Below are experts of layer 3 (counted from 0) of a mixture-of-experts language model. Rows are named router (the router's row for the expert), gate (a neuron's input weights, with its number), up (a neuron's input weights, with its number) and show model dimensions 0-255. Each number is 128 + 24 x the weight over its row's rms, rounded and kept within 0 to 255. Numbers have three digits each.
Before each expert's rows: a language model's description of what the expert responds to. This comes from a sample of Wikipedia text that the model never trained on.

# expert 6
Description: Mid-word name pieces. Inner and final pieces of foreign surnames and words, such as -berg, -mann, -ová, -ium, often in sports lists and transliterations.
router:127114103125129131088111111143145089137113079153119109184149134128152071154156141112165134124125144078143108121094099119093114132150100084137094114092074133129150118127111143143110140138092117098133134132129118120135113112086150121102151143128148112123119133136163129111088109135121126125148092125175103149107135152180098129162126101115133127128165118139139076123127109176059145136138149125149130109115116110158150133123135109095099151128105098107153155132122130115104047107121127099167109191124153136159097129117149101106111129136121160133133116113151127106124165172142092099159106132129171169140088166090127128144129096146172151127128143119106063090150137118121108122052175123129121123077129167136129164132121163105171133153138115131124111160173124107102151147132103
gate0:127124105142123146123076149087129096153117134161120100147130120096092120167143104133164105127126133130106132131120088178133173117136129159129154106191107097124159055155125115148123107105146182150169162107118103099118176153114106125150141175104108108112128141136142125177133184097117120122118154150124165145143105142148154093121136150153133080109132123124126170148160117173167141134119138113124179104108156107130102123118121132111126165133166128127157120143137128099157145125127107103136149080120116067147143117107119156097151127154124118111097138109107139142115132140090127160132123109118120107164122139129140123133106119138103168149126066118113164117105127159152097120152142149115119163120062145112115086141131122111102160167108137134158101122106122130138087125078131
up0:124146110120144149145184161126158148121141119125101152103115117124170127147117145131143095087122169149116100104108146110121149106128152126118131115143186093140114161128132152123144140157098107070077089162136137124139097114138111103103122158146115160099103115117115070106190137114138073104125145134143145126100134136100134140144100142092142155154170158138120110133135143063110109098098151144112041128125130104094169103159131116138127140170148129151124120123132139174104121130140108124115102131123142135129106134144077094149104110128147164118139158141121166111128130102118138147111139199160157130111149106178112170071109124125094125134146166155126155141135120111129136148105110104121173129153138074134133153129129100123141123140124084146145119103153166114121134155102149

# expert 7
Description: Capital-letter abbreviation pieces. Single capitals and letter fragments inside acronyms and codes in tables, such as PNCR, WLWT, MAHASZ, and pieces of foreign surnames.
router:106115178106132140130123127111105094130118101175145120152162104133111164082081064121108103145096144171133098087128125127134079116120183144105119146141083155139127128113172102101136126115133152153111121141134121104141191121121096117136153167152129103130131154141153125146142134126127133157086159141142160130117145132100132123135127129125108167108124118132146192152130127115111133144158086126175122128128121141120102129144137110163132098143066097155087107133160098134142129123087147160108134073139140136128079147104113128111136133119131135145115130127112117113143124118117151151159175095084125162102132123102155116114144119132120137096130169138132193169147147094138146075159118133093109123115121144116101107133133126111128108143104107137128137166105094124116142115128141
gate0:127150133138125159145160126126118127123140103153077159105171149186109129110116093096163119062106107190104111151173147088130130135129148143132089152102148057098110108152116138109109106117147131095121108133132117155143097117163124104152144122147113162134073143095136143121136146139100123138173155137100153133109125127120151100136128131132154109154113138134104141129128119092120155142083143134111102115110145143125124143136098155123157153124122134174149124133132144148118107171119180148121133119098072094123128145107176126155151129099120057128145144124103137074153131118138117150149123168147158123155145110146108083149143123088160152158165145160126112142133114104151107148124164150098133069100153125129157101153115115110137127180142133097117111105108171098146142124131149
up0:167147135146150107136093116120118130093119107182097136135151107140084161130155116143101129131160116079141145162108183130160139100134125101144132101134123165124154151115157153076110137121146173136123093161090124116159135107150143125101138098115153154132145133139105141142091126125088123155115136121112132154143121184151140135170152144131123115115129171112114138138113104080120143154128075124136114103126156131130155121097076134094116113151062127132062147148120099129169058086114116150108135088133105099109122115104144145125176138131118123122104122126116106112141145111116093160150150116131121176106116115101144122106110136128107114164097104117097122144101142164125132145142136135094135109109137113121126099123090149113163133170138128144116134111136119123135194145101136

# expert 12
Description: Conjunctions and function words. Conjunctions, articles and clause links such as and, the, or, including, although, plus table pipes and number pieces in data rows.
router:125168179138152079126122099139105169135159162128140130107109107103099135145074102118077158161081097148158131131114084122133121133124130154139104143121174151099129142183110139117143127128130145128127163101162109102115071131171143079140121118125164146160101115135139114101166119103129138115163076155088104115134138089076135144103110137137106098134095146125095114101137124104119135144108162125116125148120095170158135114108139137124104142103156133123143098099162133087149126119142182106130110116092092155147171107146117152150144128124150148119122125124157071148107086116121095127096156138096148107153128078139128089118170072143157109111129125112110122133101161133090104158141107171101110127174119129104131147169137122144084148126092110104119116110128162105130075121129124
gate0:128146149107127116122121146100143118111117122152120061121121128137131121153148145118116151105164169090120127127134106115150153125105102133117071126098102101087172139114156148089136113119158083169157111133117108147148148160111128127088076125132117102138080132181137112146114132118111126139100126106096121156144116173153128112169099117155157143149151147141128159091131162166147113067127095124143133157154088168105144115164156102149162114164115129138112136106153154085124121122123098167140111112169180116103127131142117113096151134143133131090084133108145151146098135080142167158115169143128127143148080144151142128111146144141158165148109150135110153114154172181122152163105117130100135148102122142137139123117112159140121129117124133113118171116167127179096124133127121
up0:148115086098107159135130106083142145118133126128092115092134135148150132099115135140109133149117116155105130133106166165069122168129101147099098164159097105126156131142102122096092115140144119115150148181145119135125161095097125132095187097099139122107153089137138087087122152153129081156158120182134135167063123104128138122138097129124124134095123166095110119163149130114097136140099158150089131084111122072106142164149133105100149104106140082100143139132157115131123079091136130159137130154145164166133137156057097138159132133148137125121131118127106159074143144135118100132132107127145121094114133148106114119110150100122128086124153143115145159149125092146139087145104147119149146129122128100159138145118140099124159125105182129119135163138130161158103089138110114

# expert 3
Description: Preposition in, line breaks. Mostly the preposition in, plus line breaks after headings or list items, and involvement nouns like role, participated, member, degree.
router:152093053107113130147091125132137135137131148091106131109147113129120113152127166169102145140147142137131162160135118146162166153095099156135112112165097069155119130120130153152130124105150138142140148119155114147097094115130101111124159104125117151112125109112101152148079100075153116113106178127122166126155151106143135109118177105145113092148159117114130133118096112108109080095122113117152129089089106161152122120152104157114093159118148154103220149128122115154134121113129100141112099132117124167080130086118112128170124133110137132125176149129111145141120113106160110147145117142148090146129108159105098146105140132142081125157122120135151082104090134165146155106106110170176125157145115130199121101091129113147101150121074110085120126101136151086161143133094125
gate0:109099096141089152118156133184132108132133101116123139125092179130098119089174163196175106085143117129151089087155135139137127141141141133163151147146183132103152114134167133109091176137150154153129105142110162074119100129062092152152154110122120168125156132141109107153131191149129100168169131142159109126130130107142119134106141148092134136151060140095100118155135131123127115146100141127080132113178138099150097122119130142087133136108137148119139165117116135104136140175090093193129096121137110124121136127136123125125145120149171178138120100093140103077137115085069102115114195114121140133140130173120108104140128109151109117093157118110122104126125106098145158143105139121143150135110117091114111120128146133106139120140103196127129172131150133110130108105091171
up0:123093147144161118169105117149111149157083101099135136164132143058151137150143120167152142160121123167142104110178136119114145130091108096093051109122101142159167150130104114121138120104116089145164114104116144102121141164170167099093152124168133131138153141096128154109134084121110146074145109099122091146160191142087178125093150108145109108105139169153130113127120152142165118120095144134099124147129118112115120106113161115119120110159103126082113134135098099093086126134150146096137116146083128120142089136127116130090133139113125139144139117122117098151101140128142138129120094118103141181135134080084121126159146134102167135111131144107113150105122145176145138181107142132140100125145105149142096140146132148137111116122119111111117121107156173131092100144106104

# expert 10
Description: Surname prefixes after names. First piece of a surname after a given name, such as Steve De-Berg, Nick La-chey, Joe Do-erksen, plus similar particles.
router:115107101121122171124167143094138111131135142131116119119154122105145166117105122131126124113095134117103071129118194148079131133189104144121108118105120113128146102101083120109126097167110127171103116140151134094142121106114130162137095129135117182136108107144179142114117103150104128117137182164081099139129143132137141130126076182111130169163115116114151068115133135115088123134150167149080116162126134137114170150149127101135109122109193151126144121098142173160112090139132104125137135149173083139142137159118100128126083134122088110187151126092127205148117157126157149128141127141131119093134159104119110120127100162144091141125146095132142202130127110077154100118101106099146155115135107111123130142137127130098135140129143133114127129148100111111118123059110126
gate0:117102117131102138143095132118108117104128113134107106144171127155151151153084086114141115137146136137150146162138140145139065120069130116083135141134124073107145076099153143137092143151112126094139158141154107134137127113079110094146124127150137131146098134185125170145146169102114112166097134117159151124151163134103161125071126118148111122143091090107131118144134132168099057147142107099123115114101111113147073134110100153115124124144113169149174136138107141133129137133148121116129165112144145094141164151135106113097137156094122107119131117151129098140105163142177122133099074138129117125124128105132110110090145110107181189130096148124147138144158123123155140114145140127154118118140095117137150152151113127141144156147149147133153131114117163114090130182135109
up0:151099134125123134103088147116111115144156145132146119120148080161121124074120135171159120128160143152119103098174148065162134136139113125101158145173135140156131085143161132136165150162110114151126154129110137110090105160133135127148173133095149113163112167119101114136110132143118126126106168123145113100146117091124125158106133114146112164066129161141144135140142113151120112171157102089133163140124126100143104122126145128155125140112116177120129164112121117111176099117125119127129145126128136109120163133169141111181117124078144127110116123152193151132127156109166134152134106156137101121132143092102158163104112084146108145156134093091124140137136113114135121135119127092131155100120137156137120124135102178126110082128087129151155132093152133125096086128084128

# expert 9
Description: Preposition of and relatives. The word of after a head noun, as in Palace of, family of, House of, plus for, on, with, from, between.
router:155113083186171056148096126155097119143177107117175146154136133115115121141185124139149178125141103097139146147133129155124133102112144131136170120149100130139153171116148141149077118087110124144098116139142170128094118154111122169090150108115115160104122159146123136166191126097123170111129153157128147125158133137133170108143147131125135141142129165095085140158125122178129106110129135132105169079180114097165149118128090129149146151106138127138112138117101111139111110115125111129113125105147149146161122123144134123123105090129096168105101090100120167121122125119146087096122148155140118137163150124110074127146122160077104168118136106148124128156114132134109106142097096123121102162120164111157149153128086115099114117118168144101103122125110121128159152146086169
gate0:139116110124158055161123155160135148105127122141107141153107125144100131113151163134106144133149134120130097136117158143122107135087165107140148124139142106125082120118138079114097153118123145113115137122141134155113134128139119142127132113148087172106131135130116130139122105141146176112138102136140120116154150150130121162142133132141088111176102107097120134144110163101199153139107152116104218135124126127103139128140113125140131169145073122101164136140100123116165147161128119126135135118119190145098127182075111136133144085154146127119136134109147140160117137109113127117087125133158159105139128094133123152126123148105115119111153073115134147142131106101183126172147129133143141073112090119130093106137168119104198148136133115149147028179192102138118101094098111
up0:114128142089100186106149103143163106143126155098122119062129125128149125100102107146139107129120126150110139115115116122119135130159121142092130137123092154136163144134128175102178140120132140140133133156109135123143119136111152156127141117145156119156099120116136085100125139109134059168161149100121112138151127130158123113095124151137124142111144112158121127129129113144080149116163114139154065135164085131133127153117146119129106113119164116130111138118134135135091083097133108142162116157150108112128129096138166097110066169130145139180113077161075137069135095133148128176137123149110075150144090163135118082106105112143139136131120176144135151126139159119077194090126122120103109149105138124132135166135106124131125074128115152091118206125089157112123185130144134

# expert 1
Description: Abstract nouns, verb stems. Determiners this/that/these and abstract nouns or verb stems before suffixes, such as reward(ed), connect(ing), result, process, project.
router:142197123171148121156103133154129155126099150079152144128126129118104138121119171192114149130121162162092126129135141129140178142067144158121137124168124138137156135132113138175101112121094137109146107103119131118121137135179146144124133089121123135121130129114086119097129105101123104150154127103110091120145163100137117123134147150154156092148144131117133102112146090110115114139097098126087114127141130119161100110121126101071133152131176101123128146173144120144158125115142141137132134160137139089111145122169153131157135126124142095141155117147121100130174116092132137159149102116150132156141104094086134157162133145148153125139121075129155103086144084100151129124110086091099134114166095086192122129131123103138086123079124174113161110153155133142127113154169156
gate0:131127106104109121099138122079137115080122117173115099116144119114149128089108124139095103138088113088137149137124103149114122075141132140099082127144069167142123089179150086125120128088122147159137130160095131096143090111113103121124120092173109155128127089141119142138123151123153115130127167134139138103162166131133082101122152154153142112128124117118135161142120152216118114132158101153092109119118153156143087119112124157138096128097102112081135111044127151124158154137142089133143081139142121147169147094164116157113124131110125160134135151167115156090148111141124083138107137116133124115143138087147148109091165143106135126158105132161131163176111103128104114142159113104096113094126148179159147101166143076117131147145114110142167104110093179167140097153136151
up0:093177169153142102102146096111111131128124087150175093151142099129153181102107093102147120148124090085126123138077099132140121129129159090134087143156118127159071126153081155125152150142116112135147142126125129137095091104109135146132177136113132100175107122183143117140144128098142113101088158108147144122158161107094147105132122144147118103097127161127070130126173155138115185135096143112136143142146139131168122099120167161108163128111121147159110147092141130153139126142146158128132189122101146173137152125128119141142135163146103154144162153141091168132086137115136116113117177148132090096093136117119129147138100180094100151105104153140124162137076124117131102128144137127123123147146147160117089172162152093131089151093129135153135111120093132158144158173148091

# expert 0
Description: Nouns after prepositions. Content words and name starts right after of, the, by or a colon, such as police, him, Nintendo, blank table cells.
router:113144059228105108142145154128118148170169144093128130116148135125072131139133149157131173094155139112142128141141113112140171099149121167150142119099110147117144139149120175157144136115127119129126132113135139107161121161149126164098135074112125100121158146093137123138147092089109160074096153120130194171146183075131089140098119149097128123151180180140135114129119097150137117162136114135098154123125128110187110178097102130075116133118148133089147127136101138129112118121144141109155131135201086107144144099106152165117101105117087143117117117082130140114126134183158121114127068123162185148101110106141131121147111124109154172137114093111138101076113124172150129150119132125137120143109151146130112120167106102133120145136119119107095091130125131146083179168114141
gate0:157144125143113081103131113139143115095137165112100107120148077137117186120130120126165139107140104133125121129153150147116088143126141134140104147124131116124130111139101124106125165146124142178087130135152154119080174123072139166116139108179127117106162104124101128175140143084105110124158090150144115167157117117129144149133104144100142185166153116146122118086141166118119128151112085129117118138127139147120141143113131109108135095116108112158127140084108167134092122131166110111121159099145113112131101137134100125163107130136120151144073134108134175112134110141152131133184144132106083132121119097150066129183117124162100167095173114125117087134117157139150108133169128141159123145103139124122137135135156127147156103134142097148097120127167134153123110157146104
up0:129130114122158196092137110090134156104129141173111091111109127164134166114151136145167101108164108132126102088119118096127130097144086176164121153109109158140103111118185146111095159140106126124164147125087149130144106145095121129163149136140108153121106170158115116137156124126148140161158166142132182118133126106164153081165115094161132126095109065124106059104092105113104081167146140096120126163117097144057117113151125128115110157098162131152174123145150158125129136133163095174129157117103124150149151118123120131147132170103105103136093089140121138074131163124069150116139128119110123173102122057139092141136120166144124151163122172138112090120087127125114148109116104146151151086135083126141107139148120142132096133091111113141111137127110142099113165142112075

# expert 5
Description: Sentence-ending punctuation. Periods and other sentence-final marks, such as ")." or year-plus-period "2013.", plus mid-word pieces inside longer words like ass-ail-ants.
router:136127136108154125101128133175125138127092123099122129142103167128090102201167163155143150121117143095155146164127087119143195138113172102128132121105112111137126133125122157137138141138101129098159102109105128149139093121137167079141118122134152118121148140132092151076094118129107119113150104094136108114121122130147106130127126109127155080140136113155153115142141129107177130140101136109118131107138145116139155163088145122068136136117133106112145138110090163088118160137130107092150128182069156038127105117139163135098133135130157107088120100157116109122173135117147114115100083161151145153115089154137162101154113118130171125160086111095122083115158097154130094184077164127100098128160140178134140111141112131141126113161125144078147087124166119175107136147139102
gate0:125140164128149129151090103123129106108134146117159130144121074136112152176126110124119178136099131126166151151163162110096137158109097140135157145139149142147128112142102117109181170117123143162110107139138078088112103168084111143132127107152122114151138136104127142167131175107164136161094104139144127109125087129130161081137107109102125134108137126153165100129119133128159094133129118093154159136158124186126179158130163154121121130160115164153070094152133155120134160150118133134133089120143114092110136127105109134113061141118147105075141112148122122151100178074120068102104117151107126167131151173108124137114099126096151143154118134147147090141130093105202193076129161153093105125141122106093136137107121065078124144129153138130156143117142111103111135184101140
up0:121145147146138128144144093122148158142129150113156158132110146139083133142121124116133164106137132097144142100134115156137083164125113173134111116085166125136108132144133081173101102124092126134129106124119108102117151110149127118137112070132117103159114096114157096144111124129149165130141130167092121131095091078116134106125160129155091087159130128084147106147149080110108091111110165147147120118135114164141156137132137144228139109119104122110165123128139138176103140122122133121166149142155089159126133078148102151122082095116116114106162138202127141183109140152122136106086139171137144087122114085138116112175119102156152119136125135128174139134105134143149146111154110143156186138148141101114104159154108107141084093120166122089129177145142147109106183125105113

# expert 4
Description: Demonyms and possessive endings. Continuations of place or group names, such as New Zealand, Wisconsin-an, women, and the possessive 's after nouns.
router:134131142117159161103174125143142129109094142133115150095119176122122103109152123116168124126153130128135129156142188134167134131148141121102174117108156074166135120145167157095151117160143118064128150130106151121120067134104138149138132134108138095118142114117125142145122158159117124108164143101122156128127127134122142121166141146132138072107092136147128121136114111135141128126167098147104137145176131110070143104147122158152153147116131161173095129148143140149157150161136110127125137097096134110125136125079112116151151116111157123081055120127119135157166131131136136130110111092160126115109141132145153157112134141094105110159131165144085147142112108161167117139131178130137129131140179092103144115119134096174115143104171157144173144066120141123096121114095135
gate0:132143177113126136143129141151119131105116115133090133092103120120151105144168140112106104126135134179111148132165093109123118124111131151151141117085065157138173142101150150161144172124136123093155118156144113109192124116138115162138112125132104120129139102160104119110092114111125101144107149087162103135126121117134122141119138135104146134112144098099118154152117168135126124146096103120153094150102093127154171128136096090084128049148113134127108149092128220124144072090133142116177093179099138119088116103131162139129135146106107133143143092137140106092116116140138151102130129084092133114116104163117133125159163130148136119129159096108146117151115130133083146196137141092101145128132095136148094109081107147094165146103102129137127125111127120091117089123177083
up0:114174120160113127126107143101132102138127117130181129126140125087109113149081108142116147150119130124118135127149117103103144115125147122152067095113127132144179153122114105122101131134132131113126112168162149187126122121094166142131123162138129116146147163159152121145110129079166125120103106107085158093111142111151138118136099140127115152119148121139142108147109138153149098094151144185147134145152134102132131131126145134145129145129155119126127151114108163105120146136154148156119117101111132123130133136116122166137130142159138139105130100119137157161151086116132110135107127175136136114067180144116110135086116157119126113162132115115111121125161099139199142130131120091143126124156110116126164149145122106133111151104131111146130121130156171119119166126155138

# expert 13
Description: Units after numbers. Units and counted nouns right after numerals, such as km, ft, century, goals, plus decimal percentage pieces and table pipes in statistics.
router:105107094160079125172164137089137116110169091084110159091116125138177151142122151100178115104152094127151140136143087100098084123159131110117140133141121119119114144153119125131150157145149120107135084137099103134127175139145122153165141130133143142128125124134110109120129130159120161162099148107181164103131127108127120126097144110126145164123136113109102143151111148110142166109159106097140070102103174105173088126133145159111141060173110107116126129139110136089092153127125085151119141113135113088089150081086157145132160134140137120138121143138118128143150124118145095130121110106104088103122150106143102106112118132124136104154133173156112110125144141118111171174169127119153171123092117148137141142097185127152132108152131120177128157101124152087164104155097137
gate0:104159148117104134093133149123150105112122090143183105142134150155141127106119113141137116129086132114125123117141122111126134126119130138146150152148147094139187143158115122112110154117137137129153097123092176110147104172116105111102162127156132133139154152139134106156164127118091153170142091156135171088122132123103129156145098127176120198116110150134171162147097123106129054104160130194111097161105114145120110129153141140105149099139103117081148131108080122126187165128141098148091096118148099160069102141135105130090105102140163139114127138106108144139117117116110183113155150178116147113117118139170092154123150140109168111093153152105108079110133106119091154151155129127149138116102134123142129139093133160132132122123085143121086161130157139171172121110137118
up0:086101125119133220109138125142120127126079111138145130121102145096109134105093101132136140143120188103135114110124135141109099110139106137111119121168125110090165136134099136122118101146153094146101155144128123182169148121146130123141140120142125123159137110136168147162125149163136089144122087081084159121076130144112134130157126102124118131139161135152178105131129129147142116133131074134148103121172135117118098148110170156099142136139125146158078124091149152110177154118130145139144148127154156121117115098113121117114127118101168050117131154089116141108146106124100129117129087136118076153116139133116192144121142151162134118103128128130087180103141116186145163113128173131093178143127124163146124160086147170150107119132137124121142134095157131125131135149126106

# expert 11
Description: Descriptive adjectives, header marks. Adjectives like political, economic, cultural, unique, plus == section markers and suffixes such as -ing, -ly, -al.
router:141113091149114124100112106149160127117130139106149111090129145151100147154167150142132132105141163091138128132127129143133096147141114099122148113108141111112118138165139128106166148117114134121150109144089134112144121139088156148094104100122091126093158132139133095124115129130122126129164141173104130185124111121153150123090148143132117187142094129160130131117140124164179110131126135123046172110142143107060184137122120142146138161098078163133118121141092094090146123135123104126105152116099154107181156140145136123126147113112122105089152147096129126139112148175117149133098089132118176133119145083158088136117091127089125127113124105117149103135113144135134138163145137129146107172113163127098153125161109146119153149164118134144096139146137158174157120116133117
gate0:142151116148181095132141107138107114106153125129088136108106143144133079081123163122113100118134140129138152080152124139129172095119133107159151087093146166058108111145166145135125099129141101114148159136140123114104109108137136093158152089133144099162163110170095097124101081122129107116076170128206110143119111118091142121129111117121115128141087113180123114089113106104161148124081103114138136155110076144117086101084169125068123112133110093102112152134164126131123154114111114111080134133114118068135168119131145135129135107143155102137139119101149107128099164109124142169108154156119114095097090135133137139139153098134153078127117096143126120074143152114129163114180130126137082104115102142116139117161111129168156133172096126129104089144117127133121138168093115
up0:139117141066105173136133117139126148123110139157136128116132106155137166119137156106106129125158145135122134123122156088115138137119092120150138094143128074108155129119146079110102155157140124113114102083130090118138154149113113164133094146103111139155136139123132100123127135138140129120128075106090152140146122155117155088148122094101089070161167140101114150137133157112104122122138172147107133097095121119147171130164107130152133132140151140099154112187117129126156083160123131171140082135150136140127128147098155159145118164138157137174121122130100123145108137093120116083115147142115140126145101136128160097093107088127110149113151147098132119127119154069116131094135157139112141150151111113133119140110105100108099116107088130124179159134142132155093147088132117

# expert 8
Description: Sentence-initial and quantity words. Words opening a sentence or list item, or words like most, more, end, back, west, plus line breaks ending paragraphs.
router:142144105150127108164106136144074147127123129108156173122096132120122130098157155098079132126148083115146156153187128117135185120067078131138130132132179149104119096117124137146080115093151134137114149135174134146120060125145095151129088092124117148189102129131139153180165131117146159123126085118118110143129140125124100126078113095116140085150145156122139132143137138123169163112105161106106174132107160142181109117109129152101133140137171114111100139098109169138137145115151169140144130134177082105156136114161136142081086120173140183136133121164105102141106135126126142087106148118189098147152112149141127129169162114149114125094122087125099122107107130150068071142139111126106164119157108120117120096116120117100127150129117125123133139099143112137120064127166147
gate0:117147139102106114170153107146074100110158159152122155150155097111107099132131136139151169156116112151096118145128090160139113106125162154113125147121097158087140144082152142077121116089089133108134146124139118126159101151108183101139186106147139183119167156158094127168144148128105096154143103151097098101110090116115145131120139158117137113131107111140123160154122135187117125159099152117183142120102128116158134129092111113132125120174109161160150072103134131077189131172106126180161130147121087124158103141156133145144119180111144139156121129148135118123114136126157099120101162132151126130134103096116106128095179120158160165121090123123117117120105108134096126177181136129091130123102157140110126100102127120116120111124126126143152140156122159133108054163143129
up0:107165168121108166099139145101107140149124078095139132141104119112124159127130089156141105159105096151135136129059101162124119145158126142152187162135153133138119190195108125153165117155151169132125136114148151140093101177124148150108156161080122151134137164115127136157147068152107147094134137136145128134151153108096195126129104149156130153113144165107091120120147116111114118120124120134126134182183117114110104108148149140073171160097142116104142118104126121151107120076125125106157100129129117102121133130127147136113124136159106134165117128105118097126135099164110151143124120133107102139123110101144125146087117158136118125126121108109142109101133107111139104144103135102129103117106156095122159123166108121117101130092146130114121145090156102144119105129075124

# expert 14
Description: Table cell values. Cell entries in sports, results and asteroid tables, such as digits, dashes, MPC, JPL, and player names like Daniel after a pipe.
router:144138152130111073181133147112156133138203137185090086137123080129133102105133161107144113121154100143112155102127118145145141100151109117145112120186141111105113144157110114136095133128167141097117147171115128145136169116108106110123133158120106129142123114108117103107122119142145100123106145113127118109142069149070145127142118120141111175135103151126127133105113127139123110121117123130148152127113105117146154137120098159137146110133149123119150133128105093103134153108148121119117120142104122173107160109144120130150147149144086185110121122133146156120059111112105153086152158183089131111126145151177142125122170141115145141160124144107151126136136142123109115164140154110111091131134109131128132151118118151124112121112160103137087145142120145098145104128165119
gate0:098117127110123127152089102153119104116128120132178128116150169094146115145153114140137165179109118152143082148135112112117099111096119141122100168158134114127170117149107108133137122138144151158168059096144112126162111131142116158116147141119174160136134079126153098118108141111141141137110140139127105125129135205103117133170186113149093153109128151126143093095124057135094111110107145140111139116094135161190139107148107088157100100159124163104119163123111143099151134116097142119133130093145080141133067131162093125125138115119153107127150146107129130157150155086125128098135148084145130121112149164138158131126105092112072149147122147108158131134117103117084125096140102155135090151131145157126175138122135113177099171117142112083119146115129140126148096073141078
up0:136128127119161117066117128144148122114113163114127130127140110113146114126145149123112112123140121123134135101153135172122109145136149101121134130154100135128113123104110104150139174131132166108116153141116113097152110157143069079131104097146120126131128146080121131154090148149124100112117092115090142093108131129100132129130151121095162140133131150121113102162147197135180095139158142113162098111167120116120086113111144094138113157096141123138151127148112148123069135120138109106141144148103085119103166128111120122175125147126107146109103113122161164158112119141139133182137122162085160171098151135086119121171148096123109112168160123128106169106137108147118136143127158125135156123146115126111111131123123131098146120094121094130127110155156101090128162189125116

# expert 2
Description: Word starts and headings. Word-initial pieces after a line break, space or bracket, in headings, infobox fields and election tables, such as aged, Recent, ph-enothiazine.
router:103136171095149129096124122125137160116111162126134117156100150160148128140136115113128113155139114138094185114116146142143104148089120151160143137122182162121094099108133085140123120125145084164149151104136136175092141145144135082127128129114131129113147122105067140148134154122148098126119064104132118122111081144146134155127123112142110081089144110129130157097143154071177108117082161138156122172118122154080074122119165116162133145139125141134099136131127106183106164147118155136134120108118156159094131157159126112140136114143127064132149155163162124105125109121074138149095143129125106087142139151123155152129108149155120096105143110112138087132116100177144154097181129120171159121139121119089120117110101137135122110090142141121135135126112111186149136141139089
gate0:081099134111162149106108087139119096134132112101115136135111118170113155130102117122139169159120117127107123180134125136089110139115166127154145105116117143144099091109107134114132131127156127172152148127095145127127128137125095148138153106147153129124111111178114147156113125111104153143139084144113162118142117134129131113137135097132174110125128139141111098105132063130156118161095119170140127164153123132166106152134105121161114112117114176112165095114155107128135120156104135125142074125116124142123089160152130144106127119125139110151067143140139137096122096113090114094148135176134123098164115105119122108135129191105159075205097156109061156090122132132152157126101136125143133142118084114152131138144132139106107151141126142091123098117143108132137152112130149
up0:105105136142150118116148131134129108157154175095121135136125098150104154127154130088087105186117109149159104140154148133127180125118155109159156111115173151086140109143149138135151123104109123143120151153150176086116160116164144152129142056141142145149124110142125127129105149147133127158140143129144130107121081142087118136104154128120154118134170145126168127127082107126121146132116171127146103142117144125145094121163134127116097130127157126189141111142097148090127161181144145145140149059140159175144084103142092167138121081150102128153114138131116120166118096134052113085161088122140115097139141125131143139136098161155122115164131116121147095106116164101113197130118126144130115138123136113141133141141148173128094117124142110162116139130094100139106090132172122

# expert 15
Description: Infobox field labels. Field names and colons in infoboxes and list headers, such as Scientific classification, Personal information, Born, Coordinates, and See also.
router:121141082159076137178139134115101114129190120107117096115121117125153102079119122136098130111147137138107118136139123098110142102108095102117107159121162147124138170082117142140123126104105139161117136103144129172178142143142127166125107151132110102146118138131140134144138152121142150121125094155113132103133149150127136120147132138130154111121125138092091138130120153214104136117100151152131135106142133101141167127167087077136138149114090180117148117112162151114145110127177177088113146128203146175147124162151109124097104143102118125140137117130118102126108097145138116124114131160176127105137110179192092126129133124126129141147119113138126151144128159111098155100141101157147124109091153102191152134132150137129167138110099118161119110115136149124107213160129146
gate0:123119147129140142106146136156134173172118137121078128123106143129100127149151136156151174080118127114108095121119141079107125157130125112139151185145133137109168144079118150132139087111103076179158104115130124103125150133077128154123158121145084096144140137155137140111148135086129145096106110124121147157126126125125109109145140110168113130166144181096125169153109152138125084111141117113125114149163177106101188134152152090112129114163130158119150150138150112125130118120115115115092100121114119126131112174118088173086151126123142148134135110128102133119113163160088097135092095147152113137102141127138123095142145097158128149142106148136083120114136125145087112162154075129151151137158119134139141169117146149120128097121119132169134132098119196119096142150172107
up0:122147151118124123124143122096121176177118171119092146135092150100115112147111090146128182065107145096109123140122130118144133153110164115139146157150134134143173123099106121127126100148107142134119122110095133115113133139104118128131102119162090093148137124157156093112140142142133132117079111128104141118119079157140119138166108122124129132171175148104117133131094169131122107109133110127135101162158181122101183158162149140106137122175134126137141131148124137134122128133119097133078119119121136118130095192164117137101152150102168128117115130145097125121127124173093155127105146144156103122124172125137127110094146100106139135098107147115119138165146116130089097147170118145137135128139145113147143130076105180153112137095108139131137152091127203142115133164157118